config.toml
hidden_size = 384
n_experts = 32
d_shared_expert = 64
norm_eps = 1e-05
rope_theta = 10000.0
attn_scale = 0.177
tie_word_embeddings = false
init_std_o = 0.0
lr_mult_o = 2.0
lr_mult_down = 0.7
lr_head = 0.00444
warmup_steps = 200
schedule = "wsd"
final_lr_fraction = 0.0
batch_tokens = 32768
Below are experts of layer 10 (counted from 0) of a mixture-of-experts language model. Rows are named router (the router's row for the expert) and show model dimensions 128-191. Each number is 128 + 24 x the weight over its row's rms, rounded and kept within 0 to 255.
After each expert's rows: "comes after" lists some tokens at least twice as common just before its tokens as in all text. This comes from a sample of Wikipedia text that the model never trained on. Tokens count by the router's weight.

# expert 2
router [115 136 156 123 171 155 121 115 128  98 128 151 124 180 130 114 150 117 106 118 134 126 137 129 111 129 143 130 141 120 132 165 147  93 139 106 149 116 163 154 166 158 167 114 130 103 118  70 131 109  76 154 145 156 123  81 152 119 129 117 106 162 150 169]
comes after: "\n", " ", ")", "===", " =", " =="

# expert 6
router [119 154 152 124 136 120 144 115 123 122 107 123 138 179 135 135 110 132 107 124 103 156 104 146 145 105 105 126  99 127 134 103 139 130 133 134 102 126 131 126 124 135 109 124 170 111 109  97 139 140 111 150 133 156 201 137 153 144 105 151 121 151 101 119]
comes after: "\n", "1", "9", "==", ")", "==="

# expert 23
router [ 86 116 148  95 138 148 115 100 162 104 153  98 145 129 102 164 156 153 151 167  74 149 134 137  85 135 159 131 116  90 103 128 121 162 119 103 169 149  98 154 130 118  99 128 150 105 181 111 123 139  70 151 169 149 139 131 108  94 150 134 126 105 154 134]
comes after: "\n", " (", " \"", "|", "==", " A"

# expert 17
router [109 128 105 129 136 139 134 145  93 140 138 125 140 133 118  86 135  95 187 157 119 115  68 150 171 108 122 155 118 130 146 141 150 144 136 183 158 135  81 132 104  98  91 134 116 135 181 136 124 161  82 126 106 122 127  78 130 104  91 124 170 157 156 154]
comes after: " |", " ", "9", "1", "0", "|"

# expert 9
router [126 122 124 146 116 117 101 120 132 124 134  95 138 144 134 120  70  84 103 133 114 115 162  79 118 152 145 139 112  95 112 134 143 189 138  98 117 135 159 181 170 107 172 123 168 148 151 138 102 117 116 115 121 143 133 116 123 194 144 120 138 131 143 168]
comes after: " |", "3", ")", ":", "4", ";"

# expert 11
router [118 146 108  98 144 141 152 120 172 146 112 124 134  97 112 177 143 118 120 136 111  84  99 128 128 118 151 119 143 132 150 105 154 197 114 164 153 175 112 158 110  97 128 140 133  94 192 138 131 177 115 123 167 143 113  97 139  82 114  95 134  94 140 103]
comes after: " ", " |", " (", "6", "–", "%"

# expert 22
router [ 94 145  88 140 107 175 138 149 150 127 132 101 137 116  96 120 106 103  74 129 135 131 123  99  78 150 105 150 112  98 141 149 153 102 162 164 150 145 159 171 151 129 139 108 176 103 124  98 148 172 137 109 143 163 111 100 135 110 145 108 160 148 161 113]
comes after: "0", "1", "2", "3", "–", "9"

# expert 29
router [134 135 125 124 109 142  99 119 130 138 117 124 140 120  94 118  94 177 157 131 155 114 125 102 155 129  99 152 101 125 123 151 159 151  87 136  68 146  92 133 141 147 131 149  73 155  92 149 127 125 138 176 108 138 128 128 102 174 101 153 120 129 112 148]
comes after: "-", " in", " of", "|", ":", ")"